Below are experts of layer 3 (counted from 0) of a mixture-of-experts language model. Rows are named router (the router's row for the expert), up (a neuron's input weights, with its number) and show model dimensions 0-63. Each number is 128 + 24 x the weight over its row's rms, rounded and kept within 0 to 255. Numbers have three digits each.
After each expert's rows: "mostly gets" lists some tokens that are sent to it at least half of the time. This comes from a sample of Wikipedia text that the model never trained on.

# expert 2
router:126096139134121120083139146120147132112128079128119068108128120137104117151135142118111162158121116141161105135133089148157159119109128147127158131086103157132110129094112112104102131130109082
up0:148156086126137125134116139152165117156136154154118141118142128137124055154124155123109157107104150132099124096156155153151129131106085102140133161108132135122124149124150085135154142166105103
up1:150133135128101108136126125121094151154112161139153171134153130105136091135158135138127150115140150181142116123114123128176071159143139112097114084106106079104135090126104087152133104170162186
up2:131165136102109168105105140120124120116104159128136111140157133141118143119133147104095158115107125132103104085135102143168106111175107140147133058113150131072087153117130122103156140113118137
up3:125132144148084157134158112152086147107139119112122087156105151100132122106124174173114121133129121137131149142143151101117160141144159123163140146109168144123138170077115170138087127128123102
up4:106146109142141113116145086157089102134077134135156120126152109124146137130126091132197121100135112139153162126127115147160126137101138103130094124120092102114103134131128149116097163150148131
up5:185117138142113132121092148143133162156179134133126168123131117151120136123188155149140133157131132146089133101103101128109081094148145183144121109138144126129121129093127145137134163133111154
up6:147061159074105179142117139134123148153132087094135112138113138100167181124133126107155137157122094133125107146103095116137126153092159093164085150123133139146122168056137155103134125101103126
up7:140140109128105090116138140130084121146150150125138145086094172155132123143109145089086094139151131134113131132110103127100132134128147138135160114145112099124119081154093137145158149109142152
up8:131134171166130153125138144137102134113151087146134147078138108098180168107127116116155108174123175118150118163145127115120142088158167143139119084173142101124131138086148108173136076129071200
up9:131162141120161156163125154140155120119122157112104116163098141146179115135132164160115171100141132176102108165154114155131134109120116176146118137118132143164093116139106135142111132139124108
up10:139106167143137152091157083123133149168141131136136064148139119094124096134100149134141126123145130130107151135060137057097128156145133126141159129175104103128117147122129144133112083130145153
up11:121102108137078129132121131077165193139127158117110134139141151108095122144169116127084119114085098136156119164116143186124095139141164165145128140140154066135164124118117114132103112115126151
up12:104111101132151099129127126117119133118118139146098094117119131081104075158127121145176146098189108119160130141124151114152105143104131152140150104150173084172137116165135122162155128129151111
up13:116134121146151117129153073150141173195135087094111122135115124114116133133120118133096131139096123161131129138137144113159175160161153132121138169130131115127156143084100130140108148124118138
up14:115105178172121138159133100131111125096119089159110149074121111139102148131100148098114112148126112130140160120110151112091106136134114135148098097103178149140113097119111162124117119133109120
up15:099135134116142145159125132135088136098104114137104157103160114131104112109100138157157110112126146130127136115144116147094087103114137089154128114106108165198134138146104110149108137176116091
up16:094174144140108123120100092116123110117141079145144142172152134113115092141137178120132106114142085141099101144145103125176153111158100145085068122113126139100137162108141086105133158122141126
up17:094111141108127085112105128130124093107132139135106201118104168162139103133138113124124148121166105114136096151110136136127165090160119152110138089147126143135153174143115115124144118117117124
up18:136099136118111141113097115139136135127117080160134144154119135088125120162119157114124128071136150154117095112177126111126116090149145138186104127099119125105122157076146140168114166147108150
up19:074146155113144124099134100120120118141089125149112118171129129190106078118124145145091139145065083159148153146141131128129175076161148088139089144121114121143139093146099150162120105168139109
up20:129166148106154140127098127114129150140145175176116105105119143083109121164093104117127112142119090126137116156124102141116132130152095152144091145110112166129142147146135150224161165116161115
up21:100114106070187134137105141097125121146181119130085103146150131144106152153110116146150100104120104133183151122159105129122144098132168123118134108114139154100124115135104089100141081133180105
up22:129066171145143093159138117113148118171159145115146139095147162151109121119124123116143110113147129176150129133153138106148106134113101099117126120181115118106166096089081146093111090104135147
up23:135109146148166133131122151038102148108121083120136091156140165148140109120118126138128103116138166141194151149094166097131133174134116102118140110099130138124163143168117147137121139141131102
up24:076086150142074144131116110132129127135126138112123122097074132118180138162120183124108146121123156131121155140172093119212144133166127114135119084115114147123154147133115143070159154129153157
up25:104096109142133118163144159111142095119135124115145150122129145101102135162113110154130175109137138148137163135103145107068159114121145092146139093133163111147138114173116097070156125123124133
up26:087103127109138098115140136141102119110105152143145179127141095143164119139115129117133114125123168115140151153133145142169147190124134119095143124163098151095114153162115109126138125121138121
up27:078122171112137118147140113131163100172160133130111119110185173175141126117093149098123125132126152117133148092070078102133119141120101084123141124165145093119165106130082116129116088136127159
up28:156145162073134128159127086115113149094067121129084078096129165148144123162087161166122131123171113159120099170154127134148175124130136100119123146119136135113102175185105153156145088103108174
up29:115118151142153133099129099129094121130143135113085116096111161086114086135167111127137113093114107129162133133129075179115122113138082096145110146154111154082092143171118119104125139153124117
up30:160137129120145126134158127129103164167141135137102127154101140128139139162113128122151124125139137089146114104120123109106129128087123162110186118158102186129120125135134127154152150138102149
up31:142119139169142155107128088124103130140107147117173126158096096153117112124154136139111098084116114119120140153150103141123112148128161137114104123122080154123159159114133134151130081194122112
up32:111140119110162132103145117158089149145140135151158154117114091122137149183121151135130146110097122148113166152128125099154117138151117097141161123119147080061096163113134118083148115102116131
mostly gets: "| Party", " Av", " ad", "stract", "utom", " aud"

# expert 11
router:180142115139088158155197149084104116140166091111141154134114073131138133095143143128128108140141124149153110138113140107170120152127117093161134113105128171164152102099139163190114101147123141
up2:148157132126110164162125154096089133112145129111110148128119131158092142154147177112168095151157135126124149149154158161112117160135128083088133156167127132118130140108114124118110124175136158
up3:090118135163134156112138103078100137110123108116117107097126154103131157118105173128115058154120131153132118138120159130151128133105140161122163153124127087146132135136110141145089099139150100
up4:150134132148151092137178112074105146147114082098146114100132100151129161124153133077132114131140160133115132142103104101163162112159118111107162143123124115149082130103168116153087110152089099
up5:102127119113156104140141143132118160147124091092168150106118154130114140137096121172133173080112157141148121164134111099147103127131097105117120125113134126135109106115104186118175092134126161
up6:104133141125131130110113087135110142156110075146116168125125133138127123105176100117143106112128149143119110142066131086151119138143124088116116097099157156144163116201146178110097179102099122
up7:125106143142103148132088140108102090090110137118168112112111140119119127111110104148142131164169098146125112188115123134157101104109127148172170117148144110110144175122171155190120148150171113
up8:100110127108173137112111101131155114160169098115166088146135132131154178100132127079160084125138133150144119140123138118164113119084149127193116146125154152131100137153122144126154104153141099
up9:104053135114140145132104072104119103129112148114142138134127097113118140096105095118097132154143131113162175134151138124131158148134097140127106177151114141157115113142100116134143162089113123
up10:125148160097143135117179126125110137160104157143111165177121124117105138084153143133123080143141093110118125068106134142124082112113123168083116119142117114107120153133149127146135121157121128
up11:145089118165121110148122160123141119065152129107111126149124110135090126154156127112147103123139109147122119118155128087141149094145119142118113116148171124156147144113116151127176118145125107
up12:124113130153120142121136106096133109116096119170118164094123141123148080161087131156143136115090141068090096128116136169156114135079164125143132154112103168111150121123141155126110152129109123
up13:153158111132097175139132123143098104152154122115120134111091102146131131116089169159176112097140195115119089169078132100152129145102127121169139144143090108110156123156133118098120185138146135
up14:145111149127141127148150126117121151107133115134140176109101135112103164149124125106092130140082137132118137142065150094124181106127183108107131138105119120109142138159150160148117084151094136
up15:114171082126118152126099137140132115125151139121130109110108111118096126144116159129108133108099131119077200129131185123125105097097117140139125096136144142125129146134164142119121201141140141
up16:132107194121097140196152151127140162144137129130168148130136106112111131142124143107127126152088127159107109128124125138110121157144124105127119109167113139151149100182117098168125118133150138
up17:160168095130137112120139094171147151101160099109141144099116123165115160162157152139131105126145160105109085109101114127107124132103084124117163125105145132110130131149133138154119128118141167
up18:131150081147129130066130146144109167082143175149127133132096172107165082142141178128145090153141137110069123113118101150117142115165161140133085081129143128120130157106148136162129097105139120
up19:141096129102130152188139173144160115161122183112148095134148138148118105079130119156141096121138152103141150165126135111107126148109158116137095156126112148149093103090167139109149105085126096
up20:102139162115151132132160140117114091145147084154118106146155116146120131081121124131155110151130160167097106134184110158150114175126119052125151140140101141145095139100135140143148127167143088
up21:130095097120156142171120147131137142152140114137148126133087116146137089131132125143179168110144123121106126142132102160144181099104094078158150147105115178163147098135151124103092146129120096
up22:134081183082101118138164092104171118140173135133112125117141145097128108102149153123146120132079103131108084163163110109154111149111122137171129154120126110130139149113095130147126095131115134
up23:127122119109125198121176147128101093136156107145130149166132146115138163122136105153117134141114151119145119129132089109132130128103121148187094089104101081101104140132102129121108097118107091
up24:136055123118070124158112111150151162140129117143119144137101152094154135151093110105153102085139124112097139129143116136163135136130128117117134147169129109084145091147128138118148155115147091
up25:128130129100139097191143143099140116156107130116131143137126066179106158143130138159138113155105130159068099096114124049157122125116133098093135128122110164118112122150153098158113138106130139
up26:154120090113100139128102097162126100122090098125152111153143123167119099125091138160183130131125123142125170104144112117117109152140119159156111126078123153132146128111144125126135201131156128
up27:166159117106100147162115132102128150148129094135148137134120169143118136156111139136080097131125150147129141161147134137109116159184123085111117108143090142163154106096144134146086123124141142
up28:133124122117111131117131124138147107161186101137083173156147083137125087190171141086139091174134135167170125105114087100137151116157142164123142102141115124106125118138079124125128113151128127
up29:132154129140150114093142075103124082107154105148142099135159123139154132088128104106175137118102146133104093100114137103104136149143113126135132145137119121143124104160153152116068122141126170
up30:107090113089143124105133118089177109153166108142135137102171107102132122130129142105169124152130148134110127160077195132161165127130136136112112088111203125141092100124125136101130116131117089
up31:128155143137089155158133112115118121143222157173073120107158136135149129138117134154124117115151116089123108125179112160141123160141116133152154120145118116130132151111132124148111100111148142
up32:145136083173129157094109120098124145137141145138140111103135129175143123114108161144139150156120111133187118144099156153167125137133122078118120133133099120092161144133117120134108141118122133
up33:143111094121159112145118111121110101145072177117108136185147147157158165136114128179158148155099139129072130110124106136163115159111122155152125114135154088122166151133109097129105124143107155
up34:125152112085157145089110161124129158131155134125098146126091161142082129119085098097128130178133126121108167138078084125149153154174120154129127134123122100136140166139107142079168117140109172
mostly gets: "| Turnout", "- Number", "- Release", "- •", " initi", "| Silver"

# expert 4
router:121145121126125127136163144135111140119127155172150144132120151126171126136134155132125109154143078121073090160176151108142152121165123126138099152118114128119142138116141103146130128090110123
up2:166129127150104115141122136183098104111147130116156152105095120172145188148115159127110122106099114149110107138130154119113103177131106097162145134120122121173100113134120118119120109091124148
up3:137127157158186090149184076171098139112093130146128145131155129148131139125128122134164142150114150119100115130130110143129117111156112108096140091145105082160105133162104107132144107114151125
up4:136111137132113146145105133145109106061131140114100096118113074145160131133058127166121151112159093128117093188119098124141132102139170146151104149128146110102135171093108149136120173160173134
up5:123155130104119116108104088095096129110160137122129122119147128112154139160161155099134153115182166103117143099147138109110128101175109139122108088074099102130159138144154101124164140134144156
up6:157128126107136099144149154138114129111136087155140143100094188135125134131109150059126116132164127169138132090117148116110112131109113115131144125116133146100152156105139144115112143161096127
up7:157113136096114116131129178111104150124140134144148149150137162107145141077137144174123087180148145096111144143156143134120184162087150128187134121114093151120130121125123084149125094105113141
up8:153070099099085132165129154135134104147124104118142119129150131088128087112137125139118155129151133106146146112117109171128114146151125128092132110085114146128159137172090114149184126108081111
up9:132161084140140157153116111112149140121100120101119157130118140173121140131130120121093117062100078136077144124127135135117082131081152163120146135174121116135172094132083113121127143152145137
up10:107157146152117171112121103152102076133137151160151119146134157139132139097074132132107108151114109138103114107140105136104144109120121157104130130154124169110134127160132111170133126107118117
up11:137100068108154151113160122173114095106139134139156146106109120120153160099108153136135143126140138133118119118136158108173111156113112106153158114099127132110141152124143146111148116149143103
up12:152116119122100135103076109103125127136162136150131105168111128104123102120172100104154102145094088157121113115049122150131122108155140139120107124155108111159103130115123153147139106095127124
up13:120133112110129167143151102101123164154132135108123118112126123129146087116157148078099082111163131150087090119119108145136115143153117102180103117080102099114140111159123138166132119081155137
up14:125098130134123151130106138140101136127134145097122118115087130146165101171125134109122151123125161118090137106144151095135197138144139163103125113138085112132124121136111157145089111148140130
up15:146140098150119124096082125116101180142111152095135084099120144120096142113127111122098136130154116158123118137110150168112093128129117103168119126136118167122108093127148114107115137116112118
up16:083135109099089104100120118078163145167138155165160112142159169136098107134137122149107151128152081157172172129152136122080094111156120098136168147114083132121115116092148130133140122161147107
up17:111094119167147176116153130146114139149181147140093145082134134109139127155150138094127091119126110115118056141131157147139120154150138150101123119142150145114115120145127165173141141097125118
up18:121069135127131142121069168150152134126123141154159142122136121139109154145115113146149162088101146102121080143101101152112125112167112115131149131171135154075113145194132145136089096148144117
up19:112140114125096187104104140108096144105097138126148144138102089131104109071155137102132128144145119135094083163146119131099130136160141110122101130162098136152104130123136162135086158169106153
up20:093121104151119151113164121120094127093110095110127123139118160124120143079163129158108119111126159134122117137195104091124113134113102087118121142145124126118148156099106108155098097157117125
up21:114153090134164140118110133096097103135073112113152158140158108102145132132135131161142175110105114127114112101180126112118132123120143143133128156118135106111129108139145126145100160125170156
up22:118147125139100114152106110105106178087122120117131129167092135090087151165152149115176133098124081142064133174118114093138131141134162119093092103157192124145118135081098129154143113134107096
up23:108075157120109124159119167158141125152181125141101104115195149160156121150150145104117157088170122155099099123145150126139112154132130115136120151149120103097111142171133122157142110122188108
up24:133159104128100076137124128124109146091149134124137147123155128100102100138165123134102107111077131139083128159160144132112157119186191113142178127116115170126098120148117106119098116154130150
up25:163132120116134151113135130115090130102100126064118118106118066126145161134144105202107084106097118139163108076141148125146115164085118096152113127133112108120105105104137149118103136166107121
up26:151161100176110153133179134168090139140134125162130133129173100147157119109109145127091146135154110177102160122097135127116092112114113110175153131122095113103117128139114142130116087130093160
up27:065125179071151125146137070147115175128112145106168110115129162113157140143119153148154126135096089122102123139121165137151162147165148128127128122147147100084131101160138151141154147153096118
up28:171150136157161117110144112114077107144145164141155133203152164159131133123110107130104139095133104182160130106128102138127185077133132143185134122148117137133112156128097147134105171120068147
up29:152142134062147114163121101132124179120125126147098160160116121096096146141151132149081122145142125084102128122127116115085152107153160150087146108142135180154138129157139162112114147099111152
up30:133127178148118150101151134142142139062145128117098138161145170090105189148064160100137173121143130128114143169077152154098122140132186107102123108143169120142135128109125145148137131148140121
up31:156155121162152133115112140112145134128148127131134126139114146128107119095089144136136084140090121096106138082099140123105116135125106124119153128128122109097149105120120152138108151125103085
up32:095133142132139156169170118154097168128098163119121136153154136116142124114122085106148132134151091178157140154105132108120126072128158134160142151115107116126141108091139104092120133132081135
up33:084096146148141145148109151144122119109068135129098133179148135106129160120144170125088122145131133098096122139123095141096120182111147125090130126126129127165141104099175164161111097108141129
up34:147149133102142139130148139108153092146118111117117159150152122143132118130144131076117114143184111150123082152121116128107150122162088131149140092109084117139096112092119161124110097120094120
mostly gets: " China", " round)", " Japan", "ungary", " Russia", " Turkey"

# expert 26
router:136102118151106105131128174097162094142123101108137149131115128126113111146091139117147144117080145108166122118145120145086143123128105143088130113108148128117138121155116106129138074116127140
up2:157127141133120119103104075131105129122122127144147168119124163077086146118125089127087125139116155155130135145137135116125141128082154125154175136112131146156106164121127176138130138140167070
up3:113091114105100128119127113123132157122093175138154148109106146147108109110121133136101120098079163136142129155147114129125157146144129101105159110168136107135093149168126148173159154158135176
up4:128137083115173166125133135162141113158126077171123129193124116122138090115158093152152143154139105134107098138146195148102103120120116126112107088147178126110133129089088148156097137137164091
up5:135111134143125138110099163117161158118123118143140148127151089104097097139109123130165126148097130070097113127134164101133146125097126122117183135138156124142157131164088116109126120125113126
up6:118119134175155175141164146171136159140150146122120094166143122150078111082120126158108135132148169160129166135053124153117130128092137153177118135096129128112121151115127128130144142091108093
up7:118147141130134120137113117154140122148188126173160129105163125101127113122153087117110158109120134128086101137134159116144160143112102126146180125196116184136096144108130101136132096124100109
up8:126147111166115140106172136144125172140118098102160142101126131153097168193128137125131114125088120118137110124134095120085148171096112102122148134116134147118145100164129082115156105128101157
up9:171144149083142107156116153143150126096150059131117130131160149110130150123106123129162135124118105113141108108114162101135179139117157096129092130114153117158163120128131139132109111166134107
up10:099130112128127120140136151112138140128084129091146122157145088108135126137146106119173132141095120120119139085111067131115133164116121122091132108162132127138157123215142087107128132146099109
up11:130141120164081133094148108115113097119109085134114111111148135160117074091118131143130125176143108120135116127109114137159125183145118113098117090145103085116127147150135176130100142167132165
up12:096138087124063162117135126167099141120126120155164129136082146144090111135146125180109086101096088159113107111136072120120137155151157127112127141119105189153172121071106152117123158121129109
up13:177123132137121114178144150099145173109127126126148120127141147139129060134149139124126144127088162125125174148126139119137107077144113121151085060084176113169160143102124147123143105159116148
up14:177091151125160145147149117109133104159139134134135142103149162111112153149133128117158126165096106134097156110076129117109125099130158140200143101105101125113106115108181132145094157106133116
up15:139120162121140171106166192169129150141140144110146159123126131101116169115097083128150130117086150080130145095101119145095142174108135157105145107102137107156140111130187127125137110150122110
up16:082096107119129141160113115145120118127100107142114128102163127097103122131135173155144088090101155121127163089128080126128125125127090136124139122148121139123151124134151185108158123113133088
up17:122107159142087154084138064134148167117112153123155151151117106082125114155130103116149099087113151090144160102095052160122115133170148102133098157128101136143119115141124109150167134137176098
up18:159146098145179136146123111139157167095145103157131111168142167139081078114144114148115124109069127130124116136092178109137137123175135129081126139144143100110108084111132064115117118136139143
up19:150150130118144148111091152111115196141109122116138142129117132082116129141140102138115122145139145117149177116153170156147150159124112094088137127093115132138133107129137130171144130155128113
up20:134145164127084141116142174125119154146138148189130141094132163153107103126108147137170099145099160135111097135136129150128105149105146111148156091174166161086126114136133132126117108113103127
up21:106122144121143165132083143135110138090101107100148123144125126109146135110170167103160128105149148159077150146123146214140148123122151126151112103106172142173164153108123077163142134139142133
up22:157125124116129101122085128130144134156128132194131148103142120129118132103095112100129129123108140181099121108151131113127134100115108120147130149145166135102112160193121136116094181105159100
up23:149122104179124135165129087109084126136132123087150142147136163133145164091114108132162167128088103166114125106144141108152116193101160146125168113118138125095137119136129092166104140133138118
up24:117140101122126121126141145171116170155125137120142134082104098149121119133113119088122076127112121087114121143137146108108092096138131134094145152138159082168158127101126107170108071134112183
up25:101115099156092102108102108164162115135118158070119137113118149143117147114165137125122105147107120114110128127138083136141162108140108118113108106101178130106125100137122096162110153088129146
up26:157136098111113128123129150118082114083121142104170101158162139129134109078151130139152148114114111135084113116127174107144119168158100112105133102120139132132091087134125090103162138117128159
up27:077155122121154086101154150124131152149146146128140115119106128138109149164120147130146116177130141103146089113110101144074113094153148117111143115110128114121127116083137100138120093166158123
up28:121162125121133125139109148143134147132155114184129120105123114124100152107146120142128134098103144117124107108097148094134099105142148166134150135142147133115123116133106120154132117125105108
up29:142104171086120139139110107131130107143148126139143145128081134156133116106117159147119169157139108123160111099143119119082146106109146123160117096124117125174167076118124117140127135122123115
up30:132092117108160138114120127110163156157128150115172143126113169117139110112091128109131154175137102075131160132129119132127122127134148128124140088098115132100117132127145109094143142151144171
up31:128099165098134151112096107119127119122112121094125097147099138136117150127112109150113137113079096125170117130153132114139109113151084074127151053126112177128156111150126125070118106173131155
up32:142165169158142173135122156142143131148164178175098121127119125099107129149131127117103073142155129114135162118101098116116104150096094158141094091131109090146153128118112126108147156103150138
up33:140110131127133142140120142154112080132108069131130134173153100144115087094154095149129120131115138121160126150101140109142082150114184157140125148121111098102114159114095111127099144109108134
up34:068085130144178148121131133164131128135121140180136147126136130124168144125134136142131133106088131143132156118107134150120140131125118149123156129129139131122090099124104143123141071159127122
mostly gets: "| Date", "st", "th", " lat", " bur", " Wat"

# expert 23
router:143181137099092122130123102130187126107084121128103122093115113129130199130124110123145159108152107110118091152140117133115130096134102100164098157122115152127094183123130160130136145128164138
up2:150131141139139117132105146105102126105131136165079118164079135170119162156130124144109099139117160156113149128091177113141148109174139151137129129085107153142158113117139105131139125168128161
up3:158131139116120150160101151110138145083154132137139109143129100130154131154063122082130114141121162163126147099111105111135157110097145119121171128123153103093101157134087130161158114129100084
up4:121143144111119117111141160094131112113143125144150168145129146127133117138107108115106090096110142070142121115121055124081126148151164171148127149158134151105072124090106125161141143119157143
up5:124122101130133141123104098108141124136131133124091152134107106115119153111158135118143106156115143118153165140150120147137143127109110109124134105101126123104118115097137085153093165116084130
up6:132160152146120106131123108134129103111093134162105141093118134084103114167147115131124099152191092122179136086123141154078110125134147096155130158135127145177147126128142129113124123106126110
up7:124101135122085112105144140126121140121152139138115120149124152117157181126161125140122139159070147149102124153130122109153112109163119111132137160155145152100111153145131066135197094145110141
up8:150123134127181109149138125149148156104155168126133127146102132078097142111098133139079126131167111170122123136147111119091101113111126103104093110063141114126105134114114132151155187145147119
up9:126141130118081125147139160146104158115129170162121156126122154106136162132147123133147112128112137124135111155141145129143101110143098129175163126081119131128089147117158113142138114153148137
up10:143163150118077087108111152128074106156158109085139159171125104143142133122145109181137143115112168069105118143156167153139147157113114164123137121116108131132149126115094102155146124128142164
up11:112149103087154168133135151171147134106127135140126119118134099088130109132102110106121111150119156146089131146110095170124147112138146119151086137149161125108156103154144105123140131144110106
up12:167144111095134142113095162120172175144109122104119111130125170111098164184155140171114100101132106143137166123152112093124140120085125104120131154122170166173101099155133127120104125160107128
up13:102129141148145135136124127123148124121123132181079123104202197106101121172129138116123151115147148145126117162131121134102111115101094132131154120159147122103143114138153111134147163118117137
up14:136124153162132120113113155144142101125126102099118131071109136161130072158118162098137137100161110120149144156169134083127089096109084092153084134129144108113112132161122118144147092156118163
up15:184084088152106155136149093122116129146167107155123112157119099097154161115126128144108153112071114153112135125125129143120164151133135144124150118156132115132136147120143134146114135155114096
up16:142154124109149151120113126154141131090074119124108147100127131132132136145134155126116099103111140095128114115169171144143146126100125159144107138169123166147174117154146077107135108101109114
up17:142166131113148113090129080111168146121136153098180104172105150128102115120147145142114103146105132147104131094144096098142131126116075133131139148119112147134109104130126173169158148117181097
up18:177101135144122131139121078146142143155137134143141162106123072128146132119147095139123108122107155112168125129127139121156159089157126145178170101114143109093170145144127106144156102126110138
up19:138148141141108151115116097126108124117140196092128122140119131119100132118112148163153173145149126181176078160125143103124109169137127105154135124111135128140142060122102117131141144128121093
up20:109122099137164133140114122146172098118129108107115141088105098197110126105112153096144137109135112123143111108127131122168136148109134110090085115112142131114164057124078108128177152123160198
up21:102124142109134165133149107181107131141132159108129111117112145145091112080092126135128138139122143086090099147152117113139130096163108127132094082161099085112113120125146148145175119134141086
up22:152164090139175140131144054137161147133164157136100145116131121115130135167136081146155139134110141122092139137161128088136120120132156127088133158135129123163144156172150168177133130102136135
up23:086123165145184117130120140130179079112152117145128132136107146095090128108152127146122152110140094100150148162131139102085124111111138137090150092127113125168148162091139136144171154131142159
up24:124088161128113174124122138121139144108106121105126135127107149151119136073154103121140118089104127135118136149130112129146105156121117150126140114106126125135099137132157062132129106144107090
up25:112117163179119115121114117158112153170112141086100140097126141140090116123122119114107095124135154110149162104152137157182126133128125154089138115144146158124091126150127128133126135149149124
up26:099090135174107145113109124190114147127110114157160167132099110146151173068087121133172125134143142138131054156114082067134142132073134101169137125148121110117148123153100120128144071111109112
up27:133137138148057117174141134110088090131166127134118116124137120160121090124136096116153134114175126192150109106148147096113100089140106106113128153133144161125087130128101124136099115191137113
up28:149174117121142104166110130147091126142182105105100085146119137143106132116146116126144108135119139107135114131124124131122115128126135119126125151092118158121104125095129168150149121109137132
up29:127148135152139172173059115125088191118125100071179131140149149085080141106165145104144148091116107104098120151130164186126099141129123088160100112131164119167151115145142100129135129114118145
up30:159106135117113115170121155158116111136126117110112129160123152106135112142111126073124126079110081152161138102130119145113154166129119150097126090130104130112089126118104149125104139173101180
up31:131111118169094153104124138132056159115160123125120144112140171099136163119106128152125143098136196089167158098119128117106095107135115110085135141093098116141154133147100129157145158086158134
up32:120102163147089097119144162123127140114175132081122150112113147158119111132110100089197160131130126148096104114179093122134145113154114153162154088139124133102156132118123084157110117094142113
up33:119133152120101122114141076060126113137125100141135136163138162115144099159193113087133077146124122114148133142097159087112106123168157093135141171125145144126131122114108142144167095121115100
up34:089128093130139151081121127160114106117102130142152153147120176169136172098155107107107142095123102092150132125152139138118084163141130113121099147078140135093133155116130086151121065114150133
mostly gets: "ebastian", "ingles", "et ", "- Time zone: UTC+", " Sir", " Som"

# expert 27
router:153150126152110133072116175138126104134116116118168116159127126104123130178099153098112134157128136126138117136138134149104136151128141130117126137110147155124128117150126143150123087173151118
up2:162113093135098116148109129164140158144158149113096171086113134154137122125125120092107121130134094142121094098121089148143138151123124110129143148115102057124183137164109112147111106117134112
up3:150164132130118141118122085130130104148105094133118124158128114121129119125093141126114140124103104101116156101138138089126103145119150155118101169116146134097106144126108156152113134136166120
up4:119154124115091152152131076117145078174060085123153117147119112152109110128147145124117139135116139124116121134151156122151125190169132161134142101091172115138115121120170120102130114097142178
up5:116129096118126125107163117139113158114140117088145119140174084151112175128090120136129105142147164089156175147136129101126103155153137145138111128123126161116108144107115142116148177124113163
up6:116120148114127124125133088147097131112120177147111129102141147110146139118123167137131129148187115128161149130139142143121130111156144145129107121123098122101170146147095076124137124123120173
up7:132151086134148108128129121160130124124118122107104151145170135081128123098130147185140172149146122149131159112120160098106141104116140108132119096129130108091145140146147142108136123134144189
up8:147157105127088164098139163143053112121168113096129111094115147120108082122121114123147119137130068102096122136157078093136099165080108135099186146154135147150132139174139091116127137104107148
up9:185113176107114121111124132158127115148117142140141133108118141094094152130122142127092099121135125121133167142091147074114102154140162075076101180147168136113143090117121127126140128114169122
up10:104091162155111125128093135101147104124142134107135133140118114122136111160122164176144145150077130125151111119120099134091148104129132151083136110065155136095151121159164123112111114123181126
up11:115070129138179140159122134137152097102104145135145152184151078126113133114122147130092150148102114111149126133140121144139145169142110127173113098137138142121113092124116130140144124178128119
up12:111148169117152172096175146152092078165148155109115121093158128090121170155108125126116157111084115114119138150118179113106130111096133121124141158129092167122111130127137076116117152138103112
up13:170167130103124144098091114178102152089095108148136094122071113167085146150117155130141106114146112142139154119151126087133093150137100141156116160165126151134126112152143150129120126121138105
up14:093121152114146135134123164158135106148097144129140153105126080143078118133105145122155117110118123090135105090089137099116143139175169113129125118157096133122106155135179082113134054126144136
up15:126142099087109123134094112158119137151081118120150167140114102093137151123151140123140105111137096143125082107161168150084156114135133117117130122113107140080155119100085111137146146130133111
up16:118193143103158133154135147130142145135144115144139124111115166105154145106143165127140151137139118124125123133128115156147130109132155126087170156129131120108179120147133135153144119097136135
up17:126160130130136103098143096087127141101113117128147149122114106138133114162081089121111102133148150107121125121126120102166102132167114111116182167150150184121126073149116120200127172149092120
up18:125183081114125157103132125156088128131153107130118104129124127129163085138134129147126085142110131116124098104127119104096098087102096172104114178140146085130116126124090161130083136173116159
up19:134141138136107113148090104112123110084078142134127134147109104095137075156141139115118138144141125113122144122110155122111133132121122109113195151118140139157153146146133052141156139129099112
up20:125141159131122107151143142086128113166122153097121127133073107137163130133144141122085142105146126082106109117137102108144108108119113147159119115141131088113141105130133153143136118130138151
up21:107098147136148185092131109097132160125123104151082123103136132129114158140099089148094128089117174117130090133121128100095138138135109142166111120140096117092091161129096153089098149163118123
up22:143106137112070159109118113114157163142121092134122122165144142205102115113105106099172056119114113099138082117105125124092146157145142154135121127101129124149196177129133133134139145140120163
up23:131124178110162158104149112093110121139134120107148140150121150127109125163153143128128090095138161103162164112113087133072160107133088117108144159144129134151104179132145157120148102109165167
up24:162127115122124139111155169138121139122130116113163122129115095103151137123085155142119114112145106131127138134109120090128186093110156109154140103119168083145144126188130167174087121169135137
up25:144111145135129109156133165114092121170128168116087141130146164129140141130156132139104095137162151090111149123093091075116101116145069132111181107124128148144142174183172107130148100130138138
up26:140151122138149125147105120115116150112113193161151125158122139121126118148103134159116075113101105107135146155159128123133131121102145100112142103144143125151102125123158114158104123083135092
up27:117108116155175140132114152112122116133106061111115095094089162151162112165115188110088131133156126108120115121115107137144161136118139121129160157145164118083172160154151162148133119130111132
up28:151087177136166103143126149165100131142140132146128146115099133139135144132122171129131125115138133156152146125093126125159130096130191151144172113150151136115088136164093153148115135128148094
up29:118142109122138134140138098122139138139108136181163155142153112143081109100150116122130139130135131137136140170114137105137189119157085182142158086145109148131122109124197101147156136112100064
up30:145101112113158136107107140144128136124129111165174124091114176136115096122110150118102128171126116135100125109124109173113176117112098082115123171177143104127111153127130153125161108154123104
up31:128150143113130180144131128129142130119111167126140113106149097138142146162093095136080163129114132137087154094118129108132136124096152121127136132089079111126172177165148112113103143155101124
up32:108139143152125137115166174153151149078136114121139121125130122134099121153186150106095145138172130124105137102093117105142129174134151132130102127089090121148100130137123142113149180140152101
up33:112086159119078138078131140146148076113143137129133147133151081078138101096140133143149108127124110148100118097093146122134119142136111105127130116180118101102111175130128101105111126139141100
up34:139118121109147112123163148136131114142124136152139149154173094167104171125109160159133105109142083128135120127133153136133087131134175148143097128081128136098137131132130127137156155119150126
mostly gets: " red", "bon", "edic", "ifer", " Northern", " yellow"